Weights of a small mixture-of-experts language model, trained from scratch on English Wikipedia: a variant of Adam for the experts.
Below are experts of layer 11 (counted from 0) of a mixture-of-experts language model. Rows are named router (the router's row for the expert), gate (a neuron's input weights, with its number), up (a neuron's input weights, with its number) and show model dimensions 0-95. Each number is 128 + 24 x the weight over its row's rms, rounded and kept within 0 to 255. Numbers have three digits each.
After each expert's rows: a language model's description of what the expert responds to. This comes from a sample of Wikipedia text that the model never trained on.

# expert 8
router:132118132122156111105146132124071138151119121165169105122171087135146158099104129152113128125144085127175140130139170078140120151153173128071128119138113088130128115136122126160126129107137077132158135118100123167124100100091089103153151134152094176147103128118119120132127149152083131150
gate0:134162174146068116121133143171110125087130134114135145145152188136078155200092138141132141139116128099147149127119130152132100129090117124115154089180148173091129114177141101161142116117109133116117111136159170114145120153153125094141111139142130134131118126105164120098115111138140165117
up0:132160176130086109098142140164091114076121147115115148148154155128114144187078151160103156155123159127172154132142118118130125147120135138131131091183153170115096084154147127151182113118122127110103111119154142152138094138130106124142118136148136131129127139115146134089091137134154154108
gate1:161119125108140144120161154132112118130175121093141142109163153178100129152111150144135079115133150153144149178092137089134163139122135118119098132117119089126137178142133123123122120140167120169091152149154088145116107103100131090140134138137135135163108111164158109146128108162106144126
up1:144106125142160112133143135138112141120183102101118149137150137155116146212128161162123132115153109134121113190120115134121135164151160141126118130148107124102139144135119132139144110127177163171114151139091133124147111113126103049159129162098096130139099093149113128106134144157093153136
gate2:102119151162103135122148120157124158126125114122156071092172133112102128098104152122136151162131149091197113089110141120121116115149141146091139098161127112114119122153089144135148145099142088115116119086144113152134130148138141148139148117147129111113109147136116074092120132155131145189
up2:120112151155107109121145120156102144119138122142138069118174112115128143093108147140120134168127158083193143106118133125121140102147138155120147115150136103094118118153104149124159127096147095133150096094127147167107147142127127132126146112131143154083141121126134081091147130161108140179
gate3:170159124120118147121106102153109163101167104085124112118102136160152124139123155102120127077179091143123122141105135134099126131141118120158145094161161091153151137144143149107103133090073132133121151123108118146106140131098093153172095113128069108100143129077077160089106097140098132101
up3:168140137118154151127100090157085171103151126083170097147101109130111092132103154105143125120142093141124095145129147111106121088130105101148139082137165109159133151154133155100069130112077131116105155106138138129126169137123100160168135110135084149113114117099087172079113087142128141104
gate4:152100104107137108121114111144082119103093129109133143165153100109146163128145143122133124108098115080125116160136139077098203114116137153119133152176126158139162098097159127191116102099175143136183121116082118138145123100099140093132159140121124145123132127123145137141109133143141102120
up4:110127110100139125118112110107103122099117126139141125163146101101144135130134133154147104129095098117125109181140152079113193113085118165098144163170141134111152137116161134160108147133163160115141109131091117143143136084131127064136144103111129132113148122130161109147118147132167101112
gate5:152111108106146145118139108116115121177137114128146126100118126126130112187130112156118160076125063100138130153087115134079105163153155176105150157166109114118127083128105126146077106184160137152094128132126137139137161094135126102143128113120143133159112104128116131155154113095118135110
up5:099135111101100112105210141153080145138162163141110148125127140141103129178101070144111162079138114103155119129086117079137090151118149133140112158136109102127132122156124140156143140170158134120108148090141120135151124080104104119154156097081108140143133116125126128102148131106111100151
gate6:121150115159130137150143136102172123131126063099163158096132102160134160160145163144145138094105095102156106140177122122120104139142089135091140140112102149134108142132088129121142107112136134096170123096162124160133120119102173163154170122135105120129156120134117097107146120170116094132
up6:126139132164146145148141139132155089122138103102153171108135131165110115136168151152125155092117116114187122139161141127138118144149077119096124138116129137101092131129117117138153124113119123096155151072147151137133124118124133157156167106137061149135169127139121108094138121140116093125
gate7:095153115120161071131137128161124128173134118148145133146096116135112120127128072115156161155165135109163150138117122104116137113135141120092137150110102120110150109137181171130160166122134155143141152108119153138144129127098142131168141139116125135102199132117104118120157148149161141146
up7:100182088136161066135137125135095115180153092191167148158102140140120141132138071102173126149145136130155118120120126094140134099125134101084143144099106112117135127138126180126159120126117145151169145110093160154123150144112178159154168138113123136099145139114141072108136126147172126161
gate8:148117138105123097130146171161142096124131150098162102151118124174152148141111145153107119122102089097192160153146139153130142125133149161151076169146088112166128124128141130125105129087121109160111122167125123108133113085112140156127125192139107110097170147108139094104132119079136170152
up8:138141169130109168202134192138110115138143110126111128118112105148117158135149140137094122118125127093179161181130144121167113153138200160150112113128132110172121138146163139076123107094156112169126134127101139172096144115110098154156082105095083144103155123120129160102116160130159127144
Description: Word pieces, table numbers. Syllables after an initial letter, such as T-or-ah, t-er-rain, P-or-celli, plus digits, spaces and separators inside score and statistics tables.

# expert 21
router:140114135122149114119168155139119155168116113138120103118147118135162133167087123141104148095140109122151153170094165103131128136153136168104093134132113132128135093161154135160138124134119102143175136099102146139126074112113114128163098135101095157130139109104111160126172184138071152144
gate0:145128132077135143111197115114121139117106082113134143132106094130128149169123141153076122116133127120121162110123102115115149137136143167106155127115115113147155139185143142148146123195174091117106116116109139130101147094116114130141143110097134153107146148103135108167129160101116119137
up0:147166128121134120119113126095129122133128107155141133082080122149162129155112158138129115132151114127107102115159119082115142214135136149113131147158115090121114143165113127115108135110133079142109133127096138119137155120131128085124127136105168147127122139117105092127140128140110153168
gate1:103179108148132133116119127119137088150112118115147108111148140130110137139113106092079157108132116136140105161125116167091115109135149116103153139114128143061097146154182149134156127129150108124116105108153111130105119127152187156156121140163116102162137135122119127131112098156098146139
up1:114143108132120136121134124112139124089111113117146128102136143139093165123155102108090124102136131159144128184167113108097113120141129114100138143112128152072100154140171148153145124124169152131148120074179131128093114082136155146138139114145094142143131126134130172097118056130124149125
gate2:171156125166149087119126160151125116159127107091131114120111154091102156124098149123143138113134138080126157080155153097123144127127171139119193132125088109134155130155150182136108145112111137092146148168134165171165103136125156125111128089136127105098071122142111147150142103134103126129
up2:185151182148154036118138209182110159129094120107117115166101100112117138155112133148142142103108122135126122097140148105122103119141112122127154124120092149118134150149172157118120141098118128107138156155145162136177115118103155136110124083118094118080121135138105152135117120146086136111
gate3:142137089129078180120114103109090107108111130133160120092127118125106151139149104116171089142160115118127164139163189109137113126106131137146102129120154131136189119133160090126153077171136117112122111122114131110119122102122110128121111137129118135155097106154147119128137050125095128092
up3:151118085126119157135136076128066116061142138113116141101121101136133132165123101147172088135167111145125146144133158104145134133110123168150148142062141127091163123113157099130133097161148151117140115122107120111136111105146101142127095102145106180150068116163172133117131091124111069107
gate4:123159137082146155111113121118115146163115093098138148136118115118100131077136148133099071091213160101102118135099100138135094106129139094152114142107155084130114092112166124101093123136085151107128143121152107095145154094162162138079093153122124130107154103136098152129162120155125133116
up4:162121162124154156111157143116106135174115101116129135143127117155118156086143141124086105082191115065117104163118089154151101140131132115102107123099126061139124129120165098133092113112084154119158136135133122118139145098131129149113110124104114140105144122131129132134180141141109159088
gate5:123063155105172090141188131159126120117093168119170114144113171116127148129134134136116121162136122120156127159091113105136160137129155122139141093121154133144122117116118137109106136166130101182120134094122115103154132130105146143160145100121162106115096116105140120113124108093126114161
up5:089071139094166087180161131125104138126096173119187111115133164101120140152137148150097128155120148134133087139096113130136164134150149101130135126118143162118117102111121121110090144145135135156096131096139132143174142144123136133163114109101148122128088086098131119110125117099129122135
gate6:098102137143123145143158127150131137133103127134124134133206121172126153164164119102108101123100129058151105108162134144151149123129142139094141124098144102141125100116138155117111105092083180137115168141141082132104124128109075136146080147105141160135172090126137066155135149101108159143
up6:103118140133123143148117119128145088122083135147140159134172110177102159182144124126142081126076130121122121070186141114161109109152145087127138141124149124110121082122137114099124130107116144117102153115157093125095117110123091140154107185101135114134174098114129063155132140132116132132
gate7:142149098162154127119173131076139101153099127129134088151150081094152127111162156155119150151106121128158121162096088117165101115137127141146162141167146155130146126110118150137159145083147146130132120116098143133089138113134127127110112121154105146133130118105090128122109100079154142144
up7:105161098121102128127168122100122137165094117131117098138166092104168119137129159105141134142108111153167114118107129107132105178110119124113118123124124164173155141118152170130139114128153128149113117174110161117100151148152099133134115103096184128127142139116098124107137138120191116143
gate8:136171127134136055128124133116100157147121144135121144122168049149100085137113089118137139138170134109133116152094147126163092132126119142135139146119102087124137110117102114130120091092115134162078081159154163151154150158097145070129153173126121132147155150094115091172132090119111137135
up8:123133137133100111132120151127079158126113153118132139110160069125115071146125103117113139148133132083125139169112162116143095107107103152126140147103163152104103119107133120152084105101105121139115105129159171125139151127080152103186131170132129131127141121092078118152175137124128157140
Description: Commas and clause verbs. Commas and clause-linking function words such as that, was, is, were, which, after introductory phrases like By then, Until 1997.

# expert 11
router:139076157156141127114132189139110127127140117138128123128159127137138169121109142165118129119140124091166169165122141125184117172146176130097102153156108096130148092150122141152119104124147079155162133123102141125093084097104104066163118164107120157147104129103131121122123151142120148160
gate0:115149109100143110118163108140080127120133096122141125101104127148128119085095096101139112135139136085128095137139107158104126142118107128072096160170087105102097142135105131133142124140120159113152167147086160129104093141123139120140147147131092182127157139123106163169194126141124168109
up0:134118132118164125113165111116119117107134100129099154113102137137096108126118095091140078150109133088180123097148099161119121148096110131081118158163099106098105136135110152120145144125105177120183169154100171109103080136108123102139134156124106174140131158114115155151159144133146152105
gate1:106069132116155103104161152125116137119126139126091164114192135099110148191098154141109113119124124126158140136135135133105156123110137164154095103113037109096159171140137121129150215113148120123139088135154137098141091135107118129105142122106121158125103140065145109113139120146149114125
up1:089060099108139115129160142152112146119140133142103164112187114108115139160082134129151130094138122124146161098144132116111127132113145160137103122103051111124181165119146142145137172101146114141126110131147144096151088144085119144104148115105123154105090142085137133092119106140139132133
gate2:140145133125105121128104114109147153161102129096076143098158105180117147137093141127137105113159134097109075109118200171140134120106144170150110165143128110113132138156145111163089130149107182125076081131145135110066131097144141139145142119106128141095126135105151105105129108138189144122
up2:128144126159115125124119136108138137167152126106092123108133105178126173161091144138134123085096135112094111110167204129152127097139118162135121174157128116127123135138155104137085125153089161138102117137161160121077132092159120143153125146091123126135151117112102127109095110133148160153
gate3:080155154098154139137117146094122114147132117174124145152102131117116125137120115147106092129147149151095109157098123111106129174073153119115113099115168125107166091117101097130141118097124097167129144121139089124144134108142117149118116173114157132132081117135113170142116105160109141117
up3:096128167108188163133104157080096102127142127153127136152122134144105132174129152145110122120132130137150109113117122107102139189068113141096125075127155129139168095106087080137130128133114131143122116133173090124155105130125102107150119172139130126114098119137107155126132103143136129112
gate4:123090140115093126120193144099117122149113153112152122140123111151120138141166137186082135114130155147124182152132116117112105135099133178134127144109128169152129150098174121139143141132140171129126140117123168103084125129148122113118117100153129132127120150114103103117149159107104113105
up4:160106130093146120073133130083117107105123146133137139153086162124123139161137132137118114115145159107138169167137144112119145123085178119120148182147115151145115140109166101156153141111127120123118137130167157098118165157108128109085110146146095101132157161117082099141135183134157092096
gate5:141146179133115110106153176113105142120166138095168103135146142137129131145155086130085186151142149107153123143099148163145151136134113107105131095119140152111136073096130120163157170130108118103125134124132130136158172127049114114128087147116168114154123092173145079139128115138133153099
up5:137138139154155108164164135100143150116166130103157127148177153151131140158134080131101099144144163126107165171072146148112153141124144111077160151154145147151126068119097086142134154125104122125125126144101130100125115137074129106117097134164136088157137124172163112137132076149115154105
gate6:107148100133133076150110131144127133132077151132146129140188159124153126121125136143129123120124124157104166099152134113098114144168183177094109097132182127130114090149126152117137124107133132163121110135106119128113122110118130118132128186161145131148141112138175139153166113164155142115
up6:108120134103109116137141164109122131130075115123131136158122127132129173164136136109080115164109132166138123135137159084117123120162131129108076142161141160110118095147126111105139138162133118169142117156118148162121149129115128110099177105142117128118104103097132116125165098061134152126
gate7:146108106117147101127137144134087119108157132173132122131153107137135108153087094114092165130139150117129100118111133086138115124161140118120105153152101103149162146150144126177118112163113143151119139120147119156114150137109176123081066122123107109110100124141128164130143136122100141076
up7:129117117195142135144157123139145143133100157146155129119081143158127121136090090162084156112149113102144120147117150093087119131157149134109103124140100142150129173149118121100088096150136115149143131104147109123114119083121096143159131126117120128097133070125105139192147120132125143133
gate8:099088135126141153101123109140119133121096113093113087119139122147132106123096145106052144089149128111141122134154108163129119151122106146133128159094145118168157129122111123168130125084133124178176139168152117113160152107110126062178089138115111142125125141155147150120156107150122095155
up8:097096128125122150100116140135139139132089115076105107110145129123125109110109126110062135090162147118111119141156082156140121129112126131142102174096162108159140114105116123166125129096136110177150172144150134119164150109129139066169118136120111133110115131157146162140155114145123119128
Description: Early consonant pieces. Early pieces of words after an initial consonant, such as Penns-yl-vania, ps-y-chiatrist, U-E-FA, sm-all, and capitals L, S, K starting names.

# expert 20
router:166113154098148102094158132164127165122121105141129112103123097125155145132102094131095121091164118135170128137128159141120177118163143183102093112152110122143146109144141116165126112096091124159138128077143120145091107106132112139122097145100078142100151119114081119124165145151102138165
gate0:146105170104200097079151160111116152175139147082127156144169113107129134131122104154142085145134110092143136145125134129122178126117145097138088113081163162166135115134160137142107161109122144135133133124136134157159112147124159127094089122128103137116149141148120165093163159117144151148
up0:153116155070159109123158142110132120180124171092156152124143104126121145132117108157158099106124107127155137129128124169120164120147144112133102122104164165189144122125181156128122158118134142108106099116123115147139109157139153143112100107150105117120191145107131168134153170111145141120
gate1:139135138123148119123185174113124144137141103143109145147084116138121142158124133155126136112144102139142158167102146114152147141176130161134123117132164114129133096136175159150146153104118083119134107134084185095131123108123159121137135140128100173161135131156089174142150112114120145183
up1:132152141115127139111188188106129126161125108141120149151120125141121148152146117163126121086129094137129130163092150111151134128197136169133089095127164116135111108140179136118169137085119043124112123120109162104142115100126139134100160112125122122146133122153093147123144100111110173152
gate2:116165111145097121092131135139107130149122118183181147114143086104115160120151147123173100092150101152157131141153118166147173092135143152112119108137096181153124134120129171108110110102169132184182100129109118142093182125134151153129127103112136185092112108101133128123106085079143087129
up2:132136112158090077098146113146087117128142137166163126113127097092111150096147145124194078090150094124131145121119103174191131105155152124102098121146089160085111112111115157134097129109139101169196104125109103146117161110117152109132129129106128146087090134111162156138128106091132109148
gate3:152160113106119075137135114129150133085141126128087141156109167124148160112103135130081137140122158117122117162137119152147163139184161094130132121122159107144125085133112129185068140127133141147130107131153077126119167139133112171165134136064093103110132168138081101165102129123093114120
up3:126154109109106092128139105109125138119126112121080093147099161125177140124082143155077121130119152132091119170131157137147167146179147110125132100120160102102159108129095132174060123096107136148136106130132077132086164117125126153155139156079109101125096172135106134146114118114099121126
gate4:106121074154080171135129149110150141133158093107130114141138131132136122132099135107043121089130146115122144141075169147159175127121166131122112122177120144079109128174167127134119055099145093116068133099107128111128118121133140114128125115143112157137090126126129130091120136117131152130
up4:127155107150075135126086135103151151119149077067134110131161100109150138111124113111079107054081141099117123108082137154150163109139147158118130120133124140111104155169157080124082077116127091152096128133161138114104129114143152114127148114145127165111136149136131147122120144125116157128
gate5:110139110131150178127107091118104124108094114140102110138118087140143122157104102101160162118122123097148149134122169162125126122156134153126084118149150105100126053133117095143097095113150148122173134080117139141108126106112146158094143136098091122129136097112147101179116125109128168100
up5:122119094090139154137120095100107125091076125170115098119132132126143136172118110104177182130124119081139153094086153146155130128153143128141111109124133098121144057124102105134119120161153150138160126095115136120113139113110142173110145118106124114152160117108148124147144109114108133132
gate6:179122183096161158163167133166114169138125130089112126139104140136137163126135134090164123117158113134101126143131085122155140122135092101151159107156111139174137113145104099139146135132088089101127127119110099132134146092143068136107132102156150168111116104140076153069140102087102112117
up6:157090176099134140141155131178092132139115150077116137140111106133119143108133142090148163110141136154124123150135092122153136114136122108146189113161108114160132084147114128136154150125084106109134111118102116138122141101133107116128103141108148143149138124142066137067148096092080119153
gate7:130168147152144096131130162104117166086089109112109089122128125102086139118111160134151125142122120133142144114151175128139114138125122102084161102164121124145137186133093157125078140091095133130109118130132128176132118149110134123129128135105164142090122110140103121153099079158115134140
up7:141182127101133127140116161123112139097064119104119107123123109112092147111092128136165129133131117113133133112155189111115133152123121115123174131143154127144146204091095166113103138122116134134100121147123127170125108142115109140124141078107144129097112125152136161164123080131132110116
gate8:168143106162119122120096132118113119143119095098108142094164101116127068159134128121123113105110153120167154145132115149112141143137132167136131103156100104106166210148128088131119177141147141113144144100174113101133085149126087147101137163107103143122147081081104158112151154139134134106
up8:210147132125133141124150112118147138138111078143126157075176096113114091125130130105136126120121154113101146110116111145120128137145111138142153124107099133125164157170117122131091122153096111102124124108151081086158116126136086127081150133080100102106123085129129134127148139126149131108
Description: Mid-word syllables. Syllables in the middle of common words, such as nort-her-n, b-om-b, rhyth-m-ic, algeb-ra-ic, plus pieces like other, part, comp.

# expert 16
router:146120131121135118076165137139067152141126081149099105136119103156156158147132087159092113121129123110166103180136173103130144141180152148119075139152121122130113120161126095159130126147136113150166156113113137168100112103127094102135118134137072155137117131127106106142146131141106151153
gate0:147148122137090143109155097113146122136156130116099121135156146120141147129154058133103092132140120099157167166042131117110133144150136099136151147155134135096126102158163114095147138161058138120111118154148129133097131156118149116116107147097134117088133178137154093150153135130099166105
up0:145134120139080136114155107103135117099156131088106148137158149123133139125132077135130095120134132125151163177061163098102140147128140113143128134143146121125122100150133130099138139160070116127098118154141138119129141126136113098108118159104140123111119162128158077164153129177098156126
gate1:129123144149093130127137143105116149157169156162110138135122118138084134134168110125124156165153129139126102088136120138115100101132131174126137166116114124105139122100178127126123133110132170129129126111118193148145180118151152089111125146139090127132145114091131123175124165132108172151
up1:135119142133114151121130173138125163141179146140118163109136133133090104117148097126147154168149133159140104103124098164121074126141159144121141149109110097119143144127128125127141132107113162103138146103097196136150152132126155077073134149136108139141160137110155084154131190131111143167
gate2:138113150165137139130100131127129117131148081118117169123153146176127112109169190161135097116126155160132107115131133158116120094125137149094122109122144131143089116117137130106123084129126129163147145155161159116099143121117133116122087138132149088124127061106156141116170160115140119127
up2:144115112138138131112104168141114221140130127083114133134149125158132168128131161123121112081116128120101175131116157175157127172105151127109116176123147122123111138129103105152132081132137158116146114153109132127087133123085102085122115154155117148109120109150126117130123166150167121117
gate3:177141121136142112130183171140153134108125125165129157115159128151126144122112127148130138102173115131155143122163128138151128175106126154107145126108119100147160146129120120091130111113156101120149120117096137165145131146103144106107105171130119141153100159128141146099142149093146125182
up3:136152118140089098117121128121127156194135131149125120140171115133118135175099148131157161125117073057143134127132127144136118109143136161065113104122097116102146114130148134123149157109181119112150121122149125164134099126094101161118148137125130136112167144121116137102148129158137119184
gate4:136128095125151116125110120123114148135112120147140132085131119117169157124146177109121157178120104131126140147119096085166148136129158118119132140145097072175146119119156143165090118107133136143111071153152112130130119165130106114105104129089101123125152143107118145119182067119124121149
up4:150103131156161129106151119106123139169078145177148134102145134103167122133122157111128158151105134161104154129128139090183108123124145134149135173150124079144123158137119166162088119122110147110140109125136202108123141171094083115124127147084115140135137105101117154140134119116166133156
gate5:133129150118146102089129125129132134108112124131128137106124137114073181140067133156105138129165103155167111155148133161116144119128124148166140125159115113106090146127122126122151132154098125123105092090124132083116143140127106111157110133131120150140105133120096142115082156104101129165
up5:115127115121142107089119122108155140102080132146129133150125147098086164142075128180081135126181108158191094152135150134110132116145135153130125127172118123082095131086114129142117133152087122113080095104118115106114149126122143146158115128135101133149089115133074147147075164110118129142
gate6:134139124135114152128103098126172133125089129113149141136130104151144105149093134147116126130190143103124116153145138124111122094146143141129178134096174112201131099134083085150078162164118149146123083138122095165132120128109134105146116126141133107130134123120160069146119147142079094162
up6:115143135137151144131128102131149156128078122120141125113166106154138122166082118164130119143137149095141126149151148134134156096174131137143172137095163095162148099125114056153090126172125138132103098162148111168143097141115116123121102141130155128133149141100135084134098149145088100153
gate7:154132134109156124169123171127136104132123145094139154154156120124107123141136084144174099131128119129153109113123124121196128160139108172167143090118126126157144104134136121138163165105132150140159158129101121125130078144112141115178115119110126123087140108117124169158136165119103150131
up7:206123155127125115128171142159123124148135149155106130106166137123143111116123132168093131097123156080155156157145107121131136129178140156128138164137091092132147084160143148130130099097106145170137072144114169122099132107130137130141115135105143123071069105097116155164149112166109135139
gate8:194119142131102095124102163158094083110099153099083151099139093165099136120112147114082178079133097112100148144165102153146104156162113130126046143112141107107128148155155119137138112177156133111153154135148126149138094093106135092136156136120087136131145136153154161124108133104147102109
up8:112096121138139059147129151130107103093100116127108161142111099152093119117120144101072136108121105167109130146148164144151144138146126106141077115106139102147099156113149142103130120145158161100141107169165146102119096098093142114104150105101129118127120131168151178134110103109165132094
Description: Place and institution words. Pieces of proper nouns like Census, County, City, Cup, House, District, Renfrewsh-ire, plus digits in lists and census or election tables.

# expert 31
router:154107155144143111112164148113076134166126101149164100116161076148137169146130140166101132086147060117150153140105140107175116150169169119089138135132065096117148086157126139147145126138151073134144144114095112143125140084111107127148126151124103146146134140111109130140141145146095141129
gate0:160124141101094135097139116151119141107123113118119090134176083165148142157139060093153144120160120151135126128158149153139125108165152141140111128133156125168141092114152107151150081083110135170111135142178116166119137153121108146125115154107160121126164161143145104132131120096125155129
up0:184121125086115118121161112126132112108119114119120105144180095162164134155138092124155134132160134167133111133128133139113141113165155098151138130109111142183140112107093127152162052116084157168110141149151109122098154129138098158122126170126164131120157138160113092135118119093124174110
gate1:134132137118116141121158141140123122141158108152193150157147109112149162114068112120115159123142145148124153143106139106097122162138144167131157132127139131122119117125118133129101118096089129121146155100148132168149133134115125104156084121124076147118111070104117151093156192106152145102
up1:131116148130163172122148104156105132169139113152112120092157106127076135165113110121114176123128097183132127132142152111128114117145132121064114156147116161123142122108147111159108108133105140115134100141158134190154116129073091114134130118121160113114107118113083100149146094152122139102
gate2:167112106133127113095100110144117132156136100140143133120123113148105143189137094142168153101104140185131105140134126098160170071172125138148102148108088136139098164113148117122134118122153107124148115140142117113150136140109107147116166156143118121118127131096106098156151139162133115120
up2:126138137136145101111111132155123137141116131130130152121163105100133163079145121131109138109118121110125145077121118120117166160108081111084092112125120116172157113115178159126167134093135078122132135112173167128106099144147159112119164163160127152144154137137194132127084121130150121133
gate3:145093122132229137084118130135129121133103146103083104154170148113119093139125119117120158120164131122132146135151139143105143116113121140157166073131076150143124113124163081153128125170127107169129102099143133118108105135129111143172107139098083156152157164124103112143110092156139144135
up3:141120102077175118108133095124105158100132136145100135162121136125121114174129109104115163134145137132123120103124184137106124117115120137140126100148073167113158091132144092121128145118142143119124101093140139116113120147170144133149128094072099148132190127092128150136111101182125118146
gate4:139136138116143133127117106108156132167103130120143087124148140118113163131148106147109107081124123110152176132125093164181146109171137187128137175125124127149169186115127123096197139157098138124091131143164180118111118093129158144121122092103133138101166118155133118148120170143139123111
up4:158127146097128139171112137093157103177096148110160100113146123131120140156154105146127104106098113102133182141125110157169150098170131181142161185138123121166156183129128128107179137172098134097100129147146141134110121105122145141128107116124125125087172129144121129164124165155135103100
gate5:090150176143128127140132111118085149136148082181138108127106114151137089144156136145169121141163115086123117137135105090123132107088129176178148117119076089124138108114135137145107147148124153146138153133120119116130152127105102078142123109095091097081131108173086105107159122145091152117
up5:098163163107096129149125169113115151119129113150129153158113107147140101128161109103150081142163102102130118136116155131128118150102099131140146116119092085119120097119123136133093121152126162115127139092117113131135109166136118086143098101130092103086149150131086104113142139137115138120
gate6:143099104149137110118141174162113131138175132099126144103098105125127118112140110155121157092166109122112166147138125130096098114145149122129110151138113090114139175172153108136108121140089138163113112135134136112139133124118132108110112114142155112140133122102141124140116122156097099156
up6:150089109151176121139123166135111117148174118135108126115110099147110139148135125170097151070153100144110181144110124155108134112157108151121098138144129097155144156155157121158121124125077132166180096118137151143145138138114111115147095136128133123153151127111125134140127138113095131143
gate7:098114143108162129122148136165085131153167134124097085127144154134143137132121144117116115123097113130146105138159152099156134168120098157092106128127095137123127120140164100132128132123104091116157114091115135132118132122144103121132113119131103131175108106097152128124135109073105131162
up7:153115121100140136126107128172135153161152117134137090106159106121133115117094145175104165160145152127101147154140115145123107112156165172126140133148116118113161121147132109104140121065078143084096127119094157122099131119137119109137099116100104142124077199096109137117115126139153124130
gate8:138122123137122117143153164157170152117144130163127111127147131108153135138137115111124133116138127141128152142151117127141139196237111125098112124133100136143164112131119137134098143184141128151113136117089114128081105106135149101155139104140125124085078147118064118115143175123107157120
up8:117152162114140144163132133129147133091125109143097106091145093091148144127092130175121119137110137129145174170127146088130141200146107165085112135146133137183157111109129115154129089159187106153104155140118151094124113151121119157154129124127162113107112105144133106128140136164062109142
Description: Country name pieces. Inner pieces of country and nationality names such as I-ra-q, Sy-ri-an, My-an-mar, plus stems like polit, Brit, Aust and digits in tables.

# expert 2
router:133106128129114138112142133111121154149159105189132090092122102137148161125120112126113130116144104058175163157113150123166160165146159149097090124138102091152118130155112152134131131104132096150193174100130136191108112093097124114133131131110107154113095132126090152120155151101117138165
gate0:145060157098180130105131123122102089097162113138134130096149127151137100145125167148113132113141110115166092153130101137099110134166162141145128149115127093101132131122086113115109117128081138136105117131125106147129101103097081110133167100147110128148071105099108160111106134121080115145
up0:187128156122175117108151156132107099128139128138125108128135142141104126153133140113147126124143127107155087134074151143114142144143118066108141146118112098120116140170133099132161087130149118118128133124126145147129120129101139145146080156125137120140048105078126126115176138133116150171
gate1:097114176168151096100115137120158135132146087055146109108153165099102130138164094126139122115091130095103116147128115167124112117167139149149102132102132123137126163098060096116116172128138112168172100121131140098131153107105128139172136147130083125111124122139134122167195109112121147196
up1:095114158148189081106132133121170148114130080078133073097137166092120134141125096129151112112125131103124121155137099136101129132168145150134115103097152139125137177125070085133109175118118132170163131122128145124145133082106153117155093168159103133128102117146099106153183156106134178188
gate2:138163135130148124084128138103134144166136106115150127125122138187175131144117138126099126107107092137136090129157188120131123146119149116151122121169111116099146110145106158115117141120138101143145122148113121102111160145143116130116113118158081146092151111071129104164165172165152136124
up2:120133153133089107106126166105112143162131080147141147144118152149149170097131073145127106115179107135129136155132127092106116146116125125105126114138141107111133097113154151172117124110099091115114086147075157121109122113108100102138154133167093151113102086091135125154101122132149153178
gate3:139110098111171136132141120129077170158137128099101113119110100133091145136128168114133127160112134097055111117103120104107137132144133146094113125171130120089113152147127180136145138116144084132105142160109115155104169078133124081153109124131122132142083161105136121160179093141118114120
up3:128113120094145141122122146123108154154129149112162096124148114141095114118123158104132127122120115124083125133119166097102148140140134136086104149182140110100136140154123171111142148085145090143115154133143142151081156088155093092123107142137124127124106159085149099164161124144137102118
gate4:128093105132153129122136124121128149117154143080109121121167139089144114144123084153110123083114105125097103135151179092132144144133172143171177116116108137158132112137124156136134122091092143133120162135138099124128083146145123099157105165123145132144165067094109102156172118119112186145
up4:140135102123139135145116104115103137156126148084136154126206158129161085123158124184101125078116082136141109129145167128092113163108198146173136077113109132130145126148115150139141107120078152153116152159103106128120125126138135106144128145114124105134161070102125106141175115090091160133
gate5:209158128144118132130161116126097155177152073066154134102144094126121121113106120151110118139116102155110114164119141109109125136143106136145148149108136126154167149127137127116133072135140118102157165129154124124103104086107171175101146129115159143116145157127140113116125114123142092120
up5:166139149138116123115171117147109119181135096045149146116127097143102130136102132161062092136140128100111132170123149131115150121154106163153150145105171124146157163113138111106126095154147090107141156163129125119099086103135130150101146142131143149121143133169150122109125156126148081106
gate6:149128115109115112131134132158137118113120167117127072111141145131144120109102131118109114131119158174124140130115144149115130153148120127120137149106135131084147130151114090123156150105158120121117134115107093162078089112147117119104171110166137160136120110131148134147115146109033136187
up6:149126131132123131092133129128121122118116147122122075093134133131118136124105116124150105122118129173109134132120124164099149150150140144114136128114130165066119129125114076138183119101135124133114146112096129131084088142119143131103169132120132148156129138132126163166131178086060154151
gate7:111089091119104148163109196124153124177131079130147097128098143134159101139125098133176129134150073118086142147097101122137121117162131108130128125128083119131124106152149154127105149118088116154154177127146164163128103129094123124107090142122140162142122135160104137108111124148124104170
up7:130091117092112143147094188143159135148130121134165087120119126134141115170080097126152161119161103129098122139109130102116088125161117144147113112158081141142120102149174142133107117154101138144157150111161132167141097135079132128091095113131130175126135136157089170125122126166116098129
gate8:129135130136145138143110173128104134141065110116117117098137103124133149148097146167095131104191136113131128119149164146091129115148124153120077125165128118154113116124145102165117131138114145123171110139111102125121120088126054126166101158129144148115104127093155067127127136139147128120
up8:089145105092158098159125146154096140143123132137127150095090088114160127139111133168139139129173136140123152119163144143119131177137133143128054163170122143168130081134127095104098127131121139135170100108133114162111139119121108128173133149122129177155097135095149102125139154108101112155
Description: Mid-word inflection pieces. Word-internal pieces and endings after a d or R start, such as d-ade, back-ing, und-e-feated, d-ut-ies, del-ays; also some percent signs.